Weights of a small mixture-of-experts language model, trained from scratch on English Wikipedia.
Size: width 256, 110M parameters.
Below are experts of layer 8 (counted from 0) of a mixture-of-experts language model. Rows are named router (the router's row for the expert), gate (a neuron's input weights, with its number), up (a neuron's input weights, with its number), down (a neuron's output weights, with its number) and show model dimensions 0-255. Each number is 128 + 24 x the weight over its row's rms, rounded and kept within 0 to 255.
After each expert's rows: "comes after" lists some tokens at least twice as common just before its tokens as in all text. This comes from a sample of Wikipedia text that the model never trained on. Tokens count by the router's weight.

# expert 17
router [103  89 138  83 183 120 138 117 105 135 125 115 115 108 163 157 103 123 167 110 116 123 103 126 136 157 130  80  90  95 117 200 118 117 120  66 137 107  91 144 130 144 111 148 106 118  98 157 145 138 136 110 154 191 109 141 166 123 136 132 118 133 118 139 112 151 105 130 100 149 191 127 108 134 169 114 144 151 136  90 141 163 156 128 152 151 135 170  87 106 122 118  92 130 106  84 116 140 147  69 150 177 150 125 100 143 182 149 118 102 106 155 151 135 138 142 139 103 130 145  88 149 145 117 113 156 120 135 144  79 119  92 109 139 110 140 121 162 115 111 139 163 108  96 167 111 114 149 114 125 104 120 139 125 137 126 113 148 126 121 149 144 131 142 126  97 163 158 112 100 112 150 136 161 140 143 111 140 122 110 134 141  82 115  98 136 151 104 113 143 155 125 116 117 154 137 104 132 102  98 187 111 153 135 107 124 123 114 126 123 117 131 157 104 178 128 148 129  90  78 126 123 114 156 137 157  95 128 118 160  96 118 128 164 139 101 112 140  97 112 117  82 129 121  90 142  97 140 130 124 110 108  98 123  91  86]
gate0 [106 143 139 149 130  93 143 138 114 153 116  84 119  97 128 166 149  95 127 115 126  82 131 149 135 131 148  90 128  83 120 115 160 139 120 124 141  85 138 119 106 181 117 160 127 154 157 113 169 123 116 137 130 123 113 165 105 107 139 101  94 102 141 121 163 140 148 143 104 117 121  97 139  80  92 111 147 147 107  89 136 176 120  93 106 123 111 140 139 102  89 121  81 163  91 143 153 152 121 147 101 115 110 165 101 137 116 135 132 103 109 163 140 119 134 112 130 143 155 157 142 111 105 125 161 125 134  94 109 112 187 123 114 170 149 145  94 141 138 122 109 138  85 104 129 100 143 100 131  98  81 190 108 109 116 137 141 145 111 144 150 141 127 145 135 116 150 131 154 117 146 115 151 126 130 120  99 105 127 121 160 103  88 135 148 167 129 115  88 140 183 149 134 110  77 115 127 136 134 139 134 123 170 126 130 129 170 165 104 111 107 127 144 138 146  85 118 159 107 133 119 116 163 108 171 164 118 154 152  96 142 157  57 117 135 147 137 126 130  85 123 161 115 142 143  97 133 127  93 150 122  85 147 124 121 196]
up0 [103 130 135 133 141 172 146 139 118  81 121 124 139 109 125 145 142 118 148 125 132 119 134 123 159 131 154  84  95 145 153 169 165 147 193 159 140 146 132 134 136 131 119 156 126 106  99 105 103 161 130 128 105  87 170 108 108 134 150  94  80 168 113 132 113 129 197 120 117 104 109 140 113 146 149 102 146 161  92  44 118 108 119 142 121 174  99 121 125 137 172 135 159 123 139 134 170 115 104 127 129  91 140 113 128 115 134 150 136 145 124 126 115 158 115 142 110 153 113 105 111 129 179 118 145 110 110 108 122 107 116 133 123 102 142 163 122 123 109 148 118 146 155 125 120 129 112 106 104 102 125 138 133 133  93 144  93  68 136 152 120 132 141 130 116 162 125 192 130 154 116 120 177 101 139 114 108 135 126 146 111 120 134 137 169 115 138 140 152 132 138 108 135 111 125 126 136 129 186 118 160 116 159  94 147 152 149 124 125 144 138 138 136 156  68 141  75 102 144 115  93 135 136 137 155 149 122  93 160 126 162 139 109 165 116 152 173 114 133 125 141 126 111 140  96 147 162  33  95 127 117 146 112  80 117 131]
down0 [150 110 143 128 102  61 140 113 114 146 139 136 118 136 169 131 102 164 129 134 167 125 130 111 166 125  84 120  85 128 132 108 138 165 126 121 157 135 107  97 120 134 134 142 145 133 136 125 136 136 135 137 107 184 137 123 159 102 119  97 117 154 179  98 143 118 154 134 143 134 125 107 144  64 128 123 133  94 121 123 123 140  97 107  94 112  95  99 136 123 126 105  99 163 152 120 136 165 157 176 115 118 141 126 153 161 164 136 124 119 153 142 124 111 132 122 192 181 138 130 128 111 141 150 142 100 138 109 106 133 109 103 112 158  92 168 153 122 142 154 131  97 105 147  74 140 205 138 126  84 133 170 117 135 117 151 131 177 106 107 119 163 116 116 154 134 108 110 127 122 126 174 146 103 173 137 116  63 155  77 146 117 109 112 131 136 169 100 128 146 112 146 139 107  79 131 160 174 120 145 130 109  98 109 135 155 116 106 128 126 141 131 101 116 137 135 137 108 123 134 109  95 100 101 170 128 138 158 141 114 165 135 108 128 127 137 120 166 144  75 159 126 133 167 165 134 121 169 106 135 144 148 143 132 120 167]
comes after: ".", ")", "==", " =", " ==", "\n"

# expert 53
router [127  73 117 124 141  67 146  89 118 136 101  98 147  99 107 121 140 117 176 161 114 156 112 101  90 121 138 163 124 123 112 170 140 168 117 133 154 124 161 133 125 131 119 103 122 104 136 143 135 111  99 105 140 137 153 106 123  64 120 132 131 109 159  94  81 131 114 130 159 107 109 113 109 118 119 164 135 130 137 138 118 120 126 126 130 112 123 142 174 172 147 156 125 117 149 105 142 129 142 127 129 126 139 140 143 127 106 136 121 151 139 125 135  72  83 141 159  96  95 168 116  78  89 181 137 146 147 118  98  96 143 107 141 127 118  93 112  94 130 117 163 157 112  89  95 109 115  92 114 148  97 128 104 114 162 153 158 109 125 147 123 156 133  85 149 128 165 100 118 115  99 109  92 153 131 160  95 127 111 138 192  98 111  93 158 137 141 159 102 137  84 117 127  88 168 108 107 159 134 161 125  99 133 120 133 110 137 131 147 118  89 133 155 129 133  79 149 117 113 130 133 177 127 136 102  94 124 179 142 131 104 132 126 132 124 138 144 146  79 182 119 125 150 123 115 120 133 130  81  67 126 129 144 112 146 113]
gate0 [126 117 137  86 100 142 127 108 137 160 159  95 134 131 135 128 160 136  77 130 150 117 127 130  99 118 124 113 154 132 113 137 132  96 120 114 125 143 127 101 101 135 116 171 141 127  99 111 143 142 120 145 131 124 210 147 152 130 102 119  97 176  93 160 130 125 122 118 127 157 140 120 104 102 121 172  76 130 115 133 134 130 151 145  92 114  84 119 133 100 122 143 154 110 130  93 141 102 155 134  80 136 153 134 156 116 170 103 107 115 151 100 136 117 131  56 140 124 136 177 152 135 124  98 149 159 146 118 107 119 131  96  93 131 126 100 163 111 131 128 200 135  94 104 147 115 126 166 120 122 116 103 118 134 156  83  88 148 126 113 122 113 124 100 134 109 161 111 154 114 114 143 137 110 142 138 100  89  95 100 114 164 146  99 183 166 113 152  85 111  94 160 146 170  82 158 149 126 123 124 131  92  94 123 131 128 148 176 122 141 134  96 177 127 137 148 121 111 115  97 147 150 155 139 147 131  98 117 130 101  99 126 135  98 149 139 106 143 147 119 143  98  72 167 118  94 128 108 130 115  89 110  98 112 161 127]
up0 [108 119 146 133 143 128 138 153  91 119 119 150  89 149 121 129  87 116 124  98 157 116 140 134 139 167 123 144  90 124 132  83 110 153 109 123 148 161 124 132 169 142  65 110  88 151 147 103 126 144 134 115 145 154  84 142 117 127 148 125 157 104 178 105 117  99 168 128 115  96 131 171 134 120 122  96 149 132 176 136 117 117 152 112 140 151 152 115 141 153 128 103 117 157 136 131 138 135 131 129 157 112 123  98 111 129 102 177 110 148  90 133 111 168 148 173 135 137 121 129 116 103 130 154 131  97 103 134 148 168 114 184 155 125 168 126 134 141 124 159 112 145 136 143 125 153 122 134 108 121 127 162 161  78 151 140 168 107 131 130 183 158 102 172 146 150 150 157 106 133 134 101 126 147 122 122 147 178 169 148 122 113 146 112 110 118 129 117 139 125 138 116 140 140 196 116 120 171 152 141 160 146 170 152 109 155 115  86 106 103 145 144 114 108 107 125 124 154 119 140 119 121  81 171 149 147  83 148 102 170 107 144 129 144  91 137 144 109 202 143  85 151 130 102 134 136 155 115 140 120 167 123 176 156 120  98]
down0 [ 90 109  92 107  89 153 153 142 125 125 110 145  98 127  91 199 139 135 142 129 151 125 136 126 132 119 100  64 114 108 132 139 126  72 108 134 117  91 145 145 109 155 122 141 125 126 155 122  95 178 108 144 116 131 118  83 172 161 124 114 125 104 161 143 124 129 103 104 115  97  99 167 144 119 107 128 130 169 172 130 150 107 151 173 166  73 168 103 129 126 146 132 135 158  98 107 104 110 132 110 128 118 169 142 142  97 136 107 116 128 145 119 107 156 139 157 143 130  98 120 119 156 134 142 153 105 141 118 189 125 139 163 135 112 150 141 134 117 224 121 131 134 132 133 135 122 171 147 127  84 102 126 102 150 145 135  71 156 124 102 126 114 125 148 140 135 127 154 141 145  74 128 149 138 140 121 126 137  97  90 113 105 133  95 132 100 157 146 111 152 150 132 142 121 105 146 118 108 121 145 126  89 113 130  90 111 129 138 114 101 114 136 175 147 140 129 107 141 142 104 114 122  93 124 172 120 146 141  98 125 102 114 151 134  93  78 106 156 143 122 175 105 158  96 120 113 164  99 120  95 112 117 166 161 132 125]
comes after: " ", "1", ".", "0", "3", "5"

# expert 23
router [127  99 192 100 149 124 155  94 115 181  99 100 119 146 127 161 171 154 196 130  90 140 135 139 118 127 110 109 125 105 137 164 142 161 130 113 134 125 151 151 141 110 130 107 110 150  92 119 106 102 131 181 135 128 179 114 124 104  68  79 123 145 131  99 108 127 145 142 158 109  93 109 112 135 143 172 144 117  93 164 120 137 131 125 129 112  89 152 137 131  89  99 113 141 156 164  84 129 155 126 140 173 141 146 152 156 113 158 160 183 149 149 165  97 105 125 139 103 109 147  94 107 121 164 144 114 158 145 132 143 118 128 101 141 137 103 164 128  97 151 173 110 122 140  98 133 142 109 116 134  91 111 106 138 126 125 131  96 119 119 165 134 117 107 131 166 123 114 117  98  58 131 111 154 116 145 123 144 140 118 101 142  81 166 137 102 154 139 121 152 122 134 155 126 157 178 107 124  88 142 133 158 124 140  89  92 114 158 128 101 131 126  82 155 154 129 138 182 141 109 151 116 133 115  93 121 131 167 123 142 123 114 141 125 112 120  71 150 134 147 123 117 114 137 129 148 170 140 129 124 119 146 145 145 111 107]
gate0 [102 117 142 148  90 110 119 126 180  82 102 150 161 145 161 135 112 133 147 141 122 150 137 163 133 160  94 134 148 169 150 106  89 139 129 173 100 158 132 147  97 123 101 103 126 127 153 106  98 105 131 126 135 161 128 131 132 134  96 110 113 140 150 123 109  78 109 124 176 101 127  82 130 137 123 155 157 101 137 133 141 116  80 153 106 147 161 140 171 116 151 157 125 143 107 134 175 135 141  79 111 147 135 128 125 129 136 118 100 161 139 127 166 155 159 162 120 159 100 144 100 114  77 138 106 124 105  99 192 168  95 103 172 159 120 126 164 135 151 160 129 138  97 104 112  99 133 155 149 138 122 112 168 158 128 139 127 130 102 135 132 144 144 101 122 120 136 115 118 138 146 134  97 133 125  78 101 148 126 152 116 138 127 135  94 112 116 144 145 132 152 131 145 131  88 154 112 146 102 170 144 145  88 146 100 126 108  90 153 136  90 141 133 165  84 150 141 148 124 105 164  81 121 153 117 115 140 144 172 132 121 155 144  93 121 103 146  93 157 119 110 156 148 123 123 115  93 183 190 121 126 147  96 115 102 149]
up0 [126 121 124 118 143 124 146 115 148 106 108 156 125 140 149 113  93 110 109 155 110 214 130 165 105 112 125 166 117 149 129 108 145 106 104 177 135 152 132 164 127 129 107 113 159 134 164 121 100 122 103  83  77 131 150  82 133 125 107 125 133 128 145 156 141 146 142 103 125 140  92 162 119 124  76 115 154 142 130 141 109  93 110 135 123 125 108 108 163 132 120 164 142 154 136 124 127 159 117 149 126 123 120 120 107  89 108  88 152 124 140 187 129 127  95 125 141 141 130 144 114 138 119 140 158 113 130 120 172 121 134 138 152 115 132  91 129 142 122 154 106 139  88 125  99 100  96 128 166 115 122 112  93 171 147 151 160 141  89 136  92 178 132 128 150 107 126  94 119 127 158 115 160 105  84 157 112 144 139 145 124 121 128  98 145 144 125  93 118 107 118 160  47 123  55 113 150 147  99 147 146 140  99 119 137 127 120 113 116 171 156 138 181  98 164  94 130 128 134 109 117 109 101 109 107  95 168 137  98  92 112 126 118 126 150 170 158 137 168  94 128 138 139 145 120 152 139 128 106 132 113 129  59 144  95 111]
down0 [133 137 146 136  68 140 141  75 135 118 170  89  94  96 143 159 162 113 141 164 154  75 157 113 120 133 160 111 115 169 109 111 118 161 104 142  73 107 150 156 132 123 137 161 116 141 154 125 139 102 176 104 144 135  82 171 104 116 122 108  87 129 153 131 134 123 122 116 160 130  93 127 171 146 134  83 172 103 130 138 113 118 153 130 136 133 137 114 127 130 145 162 113 123 128  92 147 115 140 124 126 136 137 105 109  97 112 135 123 109 111 113 138  95 136 112 122 127 121 113 139  52  98 130 174  98  84 184 141 157 136 123 131 115  54 115 150 161 130 119 118 116 108 151 110 160 158 145 144  95 171  84 122 136 145 101 127 137 112 133 105 111 108 137 130  82 134 122 167 147 138 160  97 144 111 134 133 138 174 136 176 151  93 122  94 175  93 145  92 144 112 107 119 133 140 125 104 146 143 184 112 119 154 131 144 131 116 131 118 112 120 134 131 123 149 122 130 123 132 161 164 160 157 124 119 108 111 117 140 123 128 132 183 122 124 135 105 131 121 164  89 161 127 125 104 174 134 122  97 164 137 129 109  90 122 142]
comes after: "9", "0", "1", " ", "–", "8"

# expert 1
router [121 123  90 150 156 137 144 120 147 113  92 129 106 104 125 148 142  88 165 133 175 108 130 124 116 161 117 135 122 125 112  92 162  91 113 103 182 131  96 162 105  60 115 192 148  84 137 131  98 126 146 108 127 135 163 114 160 124 124 136 119 111  89  91 135 153 143  79 161 115 143  83  93 113 140 131 119 127 107 120 116 126 115  77 112 107 157 108 126 166 119 105 120 120 127 128 134 129 137 106 158 161 148 135 108 128 165 109 172 119  84 119 141 122 126 154  97 166 121 109 112 131 100 141 113 134 162 139 144 100 183 102 160 117 120 122 130  90 135 128  87 167 111 140 155 133 140 106 159 163 136 122 123 138 124 124  69 129 143 105 154 144 127 151 124 185  92  93 137 146 170 118 136 129 152 127 101  99 114 163 132 137 130 116 133 137 114 150 105  99 158 129 147 108 109 114 144 152 106 107 127 141 156 106 134 104 164 168 104 133 112 143 138 144 118  99 127 136 142  82 162 122 144  69 175 142  89 158 124 122 113 119 121  84 127 108  72 135 161 100 137  89 118 147 146 118 129 160 117 159 134 154  98 132 151 120]
gate0 [111 160 107 147 157  98 136 155 141 122 165 105  86 164 119 101 160 127 128 103 153 110 129 154 120 121 107 101 128 115 161 117 139 122 141  89 178 120 140  87  98 135 138 108 132  76  85 137 125 142 113  86 111 146 100 111 135 130 129  95 133 145 148 100 168  88 170 134 110 122 137 146 143  87 106  92 143 121 143 129 166 170 123 124 162 158  70 132 140 115 123 156  78 184 149  97  94 126 161  89 139 159  88 109 130 123 157 126 118 177 189 156 161 128 109 136 156  72  87 140 108 110 129 145 157 154 102 148 120  98 122 103 107 130 160 128 147 108 119 155 137  99 121  75 162 111 146 124 153 157 120 113  97 134 132 145  98 114 139 137 137 125 100 120  76 127 145 113 109 140 169 116 128 101 135 113 135 129 131 115 151 128 160 165  94 133  71 133 134  97 145 133 122 129 141 105 140 135 116  90 145 152 125 152 137 115 138 139 153 151 135 113  86 179 114 103 138  83 122 132 104 130 116 115 135 132 144 113  99 142 121 104 181 138 118 158 155 148 135 131 151  89 146 113 129 131 128  75 109 133 103 119 126 119 117 103]
up0 [120 114 154 157 140 160 131 114 131 145 123 129 102 114 117 149 114  99 114 153 126 118 146 106 133 129 177 114 161 151 114 146 125 130 141 119  64 148 133 147 200 118 144 125 143 113 136  69 131 127 141 125 128 127 144 135  94 124 164 142 123 134 101 186 103 151  60 129 150 132 143 126 121  89 102 138  89 110  94 136 133 127  43 156 157 146 145 106 127 187 113 138 138 107  90 106 136 162 114 155 151 141 138 132 163 114 137 135 119  96  98 102 103 137 132 127  84 156 175 139 137 129 168 106 107  98  89 100  83 119 159 143 108 148 127 119 142 125 159 113 145 100  75 144 104 103 126 142 109 151 122 138 125 174 141 129 164 106 112 151 114 150 134 143 178 113 115 181 144 135 102 135 142 122 124 144  72 102 154 119 151  95  96 102 120 102 130 129 123 141 128 121  79 122 112 160 117 139 132 152  86 141 123 148 115 154 131 124 121 126 125 153 117  75 128 119 139 187 132  97 143 134 160 178 103 130 126 133 145 125 136 134 136 106 147 131 117 147 157 133 135 157 127 145 132 133  88 143 165 136 132 121 102 130  68 122]
down0 [139  61 131 181 124 155 150  95 164 111 123 123 131 148 135 130 142 143 148  94 147  90 117 123 124 160  84 126 122  89 133 130 158 118 154 103 143 129  97 125 118 118  95 127  98  90 125 141  89 152  92  94 125  88  91 123 142 115 150 149 134 148 156 163 143 128 126  84 151 102 126 153 121 119 138 110 124 129 115 103  98 131 133 127 147 111 131 136  99 137 146 155 123 124 131 104 137 122 120 140 159 171 168 134 127 147 120 126 165 200 133 148 115 134 131 137 127 121 110 124 140 118 179 161 114 144 134 147 121 111 171 104 128 156 108 137 155 152 185  77  71 161 143 157  76 122 127 144 154 125 161 132 179 109 134 171 142 132 171  95 159 169 146 169 114 132 145 102  90  93 127 110 171  76 117 124  89 134 117  81 152 130 146 145 140 146  93  97 117 126 116 141  75 171  99 134 138 132 143 158 127 134 146 118 139 143 159 110 121 158 140 107 133 126 105 134 111 138 130 118 181 122 126 128 142  85 117 127 119 130 148 155 110 113 123 176  83 123 141 149 147 133 105 131 150 183 103 129 111 121 124 112 102 159 117 124]
comes after: " a", " the", " of", " and", "ing", " in"

# expert 55
router [101 149 158 154 119 138  71 159 112 108 122  83 127 119 107 116 123 158 118  90 127  85 135 170 128 156 101 160 157 122  90 153  87 141 125 133  98 116 109 119 185 171  62 144 148 149 154 140 172 120  98 121 161 109 113 146  88  94 158 168 165 126 120 112 107 122 121  97 106  95 108 132 122 128 164  96 130 121 163 126 104 139 148  74 113 114 140 148 156 109 106 192 144 113  67 113 132 111 111 145 141 116 126 148 116 146  82 128 150 106 169 164 128 136 147 106 136 149 147 129 154 148 140 146 100 152 117 109 122 153  96 130 138 109 135 144 175 159 163 134 148 123 125 141 145  92 130 136 130 119 167 171 130 124 101 116 156 100 105 106 106 140  95 121 120 129 125 114 157 141 117 150 133 113 151 110 158 161 157 107 136 128 174 127 102 131 107  91 150 136 149 159 162  76 118 150 165 109 133 120 150 117 155 150 153 111 120 122 103 123 132 155 157  99 116 117 126 142  97 125 128 115  98 127 157  94 129 119  99 163 133 124 143 156 190 127 154 172 130 111 128 139 133 155 102 138 131 157 133 117 109 107 124 132 178 124]
gate0 [104 171 150 119 139 100 138 137 179 120 183 131 147 127 135 144 112 131 148 122 142 108 172 143 117 114  91 167 106 116  98 164 178 120  90 177 106 118 125 100 110 127 107 114 145 122 137 131 102 150 159 105 134 156 149 155 140  98 149 118 118 166 131  98 128 103 136 105 105 164 152 168 129 133  96 124 117 153 106 134 162 114  95 145 130 171 113 137 128 147  73 133 130 113 113 154 116 129  98 156 105 150 119 186 168 180 152 162 156 157  97 137  90 131 127 113 152 151 107 129 127 116 125 165 127 180 148 105 103 139 122 117 173 141  91 101 122 137 150 165 161 123  73 144 122 164 104 102 113 121 107 127 138 132 104 138 122 108 147 150 122 100 122 142 129 117  91 114  96 103 113 173 156 122 118 110 144 136 132 112 131 121 116 116 108 120 167 114 157 172 139 131 140  92 142 118 132  82 146 144 159 129 116 120 113 154 188 130 171 131 129 111 146 180 134 148 111 102 144 163 127 120 109 123 122 181  78 137 123 124 122 117  85 127 128 167  90 120 124 119 114 104 142 113 146 154 154 154 132 125 125 138 101  81 156  86]
up0 [114 156 174 154 139 162 123 142 104 120 122 165 166 111 102 121 172 142 137 177 114 114  93 113 148 112 118 110 142 105 153 142 122 120 136 110 111 103 120 155 155 125 118 118 113 143 143 156 130 110 173 105 163  98 116 132 112 121 139  99 128 122 100 131 122 140 118 135 163 138 146 149 109 162 117 162 129 177 145 183  88 122 113  73 168 113  87 161 135 134 158 120 159 127 142 136 143 122 124 126 115 129 113 151 117  98 105 111 142 105 110 113 136 116 132 135 112 110 144 107 113  78 155 107 176 101 116 168 117 112 163 137  84 141 155 127 102 133 129 101 156 102 129 121 153 151 140 160 148 124 130 111 132 113 115 124 104 116 102 118  81 102 184 123 126 102 112 150 125  85 124 119 136 184 126 162  90 120 132 113 202  83 114 129 111  71 139 152 136 101 138 119 195 110 123  76 126 145 143 112  91 105  88 144 130 154 138 174 108 130 113 143 131 131 132 151 151 133 140 104  69 176 147 136  91 118 151 131 138  73 150 116 133 132 105 123 136 112 166 104 128 110 120 117 161 144 113 154  97 138 144 109 118 100 147 106]
down0 [168 124 170 181 134  98 170 120 154 155 119  83 150 121 128 122 132 110 185 193  88 141 144 129 147 147 113 125 115 142  99 124  99 118 124 109 147 194 136 112 176 113  96 129 118 143 145  91 127 155 117 113 171 138 124 150 152 153  69 150 145 123 125 121 125 119 166  92 167 119 131 126 109 123 129 129 144 115  97  84 123  96 115 130  93 146 170 140 119 138 108 141 154 116  81 103 109 156  90 164 149 135 109  94 116 122  98  91 140 120  83 108 135 123 157 126 117 146 123 143 118 137 105 160 139  94 120 215 109 120 136 184 131 101 166 153 186 109 132 115 127 145 126 140 130 115 115 156 139 107  73 156 135 156 123 117 153 138 124 140 130 155 147 153 124  63 134 118 116 115 106  93 129 116 129 149 141 102 128 100  84 144 124 122 130 147  99 146 145 120 175 118 127 148 112 119 144 125 113  88  91 136  96 112 116 100 119 113 155 168 121 153 150 139 120 110 137 123 120 111 172 105 144 139 122 123  92 140 126 175 102 129 147 132 106 142 151 158 144 127 123 100 109 148 129 141 136 117 120 120 146 128 145 102  85 132]
comes after: ")", "0", "4", "6", "3", "5"

# expert 7
router [108 136  93 163 134 120 130  85 101 144  97 116 123  53  86 118  85 116  67 143 115 133 154 137 167 147 137 155 162 130 118 115 128 107 168 151 162 133  98 117 131 167 115 124 119 120 135 104 195 106  91 134 172  96 125 118 123 119 148 110 138 150 157 116 132 104 122 184  97 132 105 143 115  92  97 123 109 118 119 154  83 170 168 147 137  96 130 163 128 107 144 170 141  87 104 149 170 100 151 143 114 105 111 146 136 114 103 113 121 113 148 124 129 135 127 122 129 133 146 134 113 128 159  88 183 120 143  94 171 177  98 130 124 119 150 134 105 111 176 117  87 145 131 106 152 101 151 150 157 113 141 149 101 125 150 145 136 169 124 115 127 103 111 130 134 129 124 114 135 163 133  96 137  67 154 137 124 128 106 103 136 101 154  81 134 123 119  95 130 158 137 145 123 144  80 121 102 155 149 117 110 122  99 146 143 126 144 111  89 141 141 128 138 121 121 134 103  87 106 152 132 117 109 145 162 150  77 103 124 164  99 146 144 132 125 110 127 160 114 109 135 120 176 167  98 117 120 122 123  99 142 136 115 112 152  88]
gate0 [149 157 130 115  97 116 185 136 151 122 172 108 116 190 123 135 128 154 136 146 117 130 201 104 109 148 106 179  80  72 146 139 129 119 101 134 102 144 158 156 126  96 126 137 160 157 123 152 151 146 115 131 152 125 126 120  74 124 121  70 156 115 130 101 138 114 175 141 145 126 187  97 116 151 135 111 130 124 135 167 105 129 114 120 101 140 101 165 142 117 149 143 173  86 119 129 130 164 138 115 114 129 133 101 104 103 106 126 108 137 147 120 112 125 159 167 123 152 118 125 154 148 133 135 146 139 172 186 129  86 168 133  92 152 134 189 126 156 121 138 133  99 116 116 156 153 134 154 127 149 137 142 153 132 140 130 133  95 119 110 127 118 165 115 127 130 135 141 155 129 114 122  70 120 118 120 147 103 159 140 158 120 114 116 132 134 124 129 117 178 110 143  86  86 138 158 131 144  98 126 106 130 129 143 125  55 111 129 152 117 103  92 101 115 149 125 123 124 130 141 190 155 106 114 108 122 140 141  74  97 154 107 116 127  89 155 118 176 136 105 121 141  95 142 154 116 130 155 106 131 128 134 157 101 126 126]
up0 [122 144  96 156 176 117 136 107 158 126 141 137 139 130  92 119 144 139 137 143  89 112 143 152 144 153 136 109 131 129 152 140 153 123 112 161 135 159 189 144 151  88 140 118 113 130 111 139 132 148 133 150 133 151 144 151 193 106 135 148 163 135 146 131 103 113 137 108 121  81 133 114 112 128 120 138 130 110  94 205 145 106 176 202  97 133 118 136  71 136 146  96 141 137 164 129 123 142 152 118 149 113 178 146 130 139 167 166 115 171 169 170 127 117 153 129 126 149  88  90 141 140 115  93 105 144  95 100  96 127 119 137 108 120 166 145 142 114 146  97 133 118 121 111 129 142 149 142  97 141 141 115 145 122 125 102 125 123 149 138 132  91 141 148 117 120  83 136 123 111 134 100 139  92 125 124 117 131 132 147 172 101 153 107 106 150 161 129 166 129 165 154 126 166 136 135 109 139 111 145  96 150 176 134  96 149 148 133 110  79  99  83 104 130 131 142 150 156 126 181 119 181 153 155 132 161 160 117 132 145 153  97 109 120 151 127 138 140 167 144 132 118 181 140 170 107 122 122 130  83 116 148 133 128 159  91]
down0 [171 125 121 118 141 111 156 104 116 139 131 120 127 148  73  79 135 133 127  86 148 168 173 117 140 145 129 126 107 125 151 189 137 147 111 137 119  92 115 134 124 106 130  99 140 113 139  94 142 159 126 140 111 122 138  83 143 133 143 129 159 148 157  89  90 110 126 147 134 147 116 150 126 101 110 118 123 128 120 108 155 134 152 121 148 156 146 111 128 100 149 112 121 103 139  98 159 108 126 116 103 150 150 107 103 162 136 125 159 123 118 127 165 111 168 132 163  94 113 113 155 132 130 115 113 148  86 122 134 142 169 117 144  82 149 131 121  93 140 146 118 153 132  96 142 130 155 137 108 129 108 129 125 163 141 114 130 110 121 143 142 172 162 198 144 186 136 101  58  95  86  82 136  92 124 131 165 124 130 133 122 156 109  87 139  96  67 114  89 105 141  98 150 110 113 119 195 133 137 147 156 127  80 141 150 153 128 125 116 109 155  92 118 160 125 125 114  80 145 129 114 136 156 131 158 140 110 129 107 141 120 109  91 145 114  99 161 120 159 130 132  88 125 115 153 139 150 172 138  78 100  66 126 122 131 117]
comes after: "0", "6", "5", "3", "4", "7"

# expert 45
router [175 162 131  86 157  87 129 149 109 119 104 151 118 120 112 140  88 136 134 113 178  86 155  96 145 112 141 118 107 159 102 106  93 113 105 160 120 105  83 187 107 107 130  78 107 104 112 130 116 145 159 121 123 142 108 152 171 145 107 110 120 138 111 127 124 129 112 144  90 122 136 151 107  96 106 132 152  97 144 127  97 178 110 102 133 125  98 147 161 113 122 133 116 140 104  81 112 114 118 149 148  94  79 146 155 159 108 134 125 155 144  95 132 152 165 120 151 132 192 153 116 114  84 101 103 158 180 127 143 132 179 108 121 161 153 112 121 136 113 151 130 117 106 126  84 107 103 147 154 116 117 141 137 127 129 164 142 150 119 144 124 116 118 145 166 176  95  94 120 137 108 160 172 148 132 115  96 140 106 128  88 156 109 146 128 115 135 104 105 120 117 107  93 161 150 112 132  96 148 148  95 141 131 112  94 122 146 110 126  97 149 147 137 134 119 131  77 101 130 135 124 141 146 148 123 151 111 141 104 164 150 156 103  73 113 116  79 108 112 123 126 122 114 130 141 144 138 117 147 102  84 156 178 102 124 162]
gate0 [135 133  84 104 101 149 127 157 107 126 129 113 155 119 168  92 138 181 126 123 138 156 119 141 130 139 161 128 156 139 142  99 109 118 158 129 164 175 109 107 118 155 140 138 179 104 119 114 148 132 117 100  88 119 155  87 142  92 134 144 109 132 142 130 121 166  94  95  96 143 187 114 113 108 103 118 132 138 111 136 147 111 120 116 103 151 126 134 164  81 118 142 137 134 138  98 161 157 130 153 124  87 135 125 121 145 145 114  90 116 150 103 175 123 140 187 142 144 147 131 122 141 131 134 124 147 156 138 114 156  90 144 135 105 140 156  85 179 124 161 123 126  81  96 134  92  85 168 125 118 123 122  80 109 163 133 138 133 113 178 163  71 124 166 144 125 179 101 143 129 100 136 151 114 152 167 144 144 123 101 127 142 158 127  98 160  95 119 133 111 172 163 131  83 114 118 141  88 115 120 115 155 156 132 125 130 145 115 126 157  85 130 153 121 152 125 107 122 146 156 109 129 112 112 144 131 120 114 149 112  76 179 169 135 133 131 149 175  83 138  84 161 110 114 145 118 106 146 114 144 113 101 113 123 109 145]
up0 [141 160 102 110 114 153 166 174 106 117 123 114 154 116 140  93 135 171 120 126 140 145 104 151 161 133 152 108 121 139 134  83 120 146 179 135 153 148 110  80 118 163 141 160 177 114 117 102 153 128 116  87 110 119 157 117 127  84 127 196 119 136 142 122 107 162 127 130 117 138 177 102 102 160 122 133 149 153 122 125 164 127 125 124 125 131 123 120 182 110 118 145 140 123 122 102 164 147 138 161 119  92  86 145 125 128 148 113  87 129 164  94 174 100 121 171 120 161 124 121  93 119 133 136 123 146 149 144  94 153 102 128 155 123 130 162 113 189 111 149 141 140  90  90 122  98 102 160 111 103 134 149  93 109 152 134 115 147 128 161 140  84 124 155 155 140 170 115 129 145  78 127 150  99 121 153 159 161 100 111 102 160 168 111  92 148 100 150 121 103 177 168 139  83 114 136 148 104 128 118  85 133 158 141 117 173 140 120 110 147 113 128 129 126 134 122 112 120 135 156 153 114 116  92 155 142 134 128 122 121 110 160 185 156 151 119 133 158 105 139 116 119 119 118 124 122 109 158 113 145 114  85 116 123  79 128]
down0 [157 122 173 112 150 159 115 107 138 164 159  85 139 134 113 125 104 137 108  95 128 115 194 172 114 138 144 109 128 163 139 127 122 107 112 143 114 157 105 112 110 154 113 159 110 100  93 124 113  94  96 116 128 105 163 147 128 103  80  94  97 135 124 143 131 180  94 104 148 111  98  84 132 139 150 121 117  92 109 118 154  80 124  87 144 119 144 107 125 135 119 113 118 150 122 145  99  86 158 114 145 134 144 117 135 129 116  96 138  82  94 136 114 132 166 151 128 130 112 105 115  96  84  90 142 135 139 134  86 130  81 117 129 110 101  88 152  90 114 129 136 136  99 160 124 132 109 132 148 118  92 129 142 121 100 124 117 162 174 136 145 125 146 135 151 103 150 139 108 114 116 107 139 119 120 122 131 158 127 133 150 122 131 135 137 118 133 118 138 116 173  86  93 139 141 109  85 133 126 143 122 123 124 157 114 151 135 123 130 129 138  94 128  93 180 130 115 142 111 115 137 153  92 122 112  93 155  84 136 144 169 114  75 159  44 106 140 128  96 137  92 145 108 144 115 111 149 189 103 122 132 181  99 167 159  95]
comes after: "\n", " |", ")", "---|---|---|---|", "==", " information"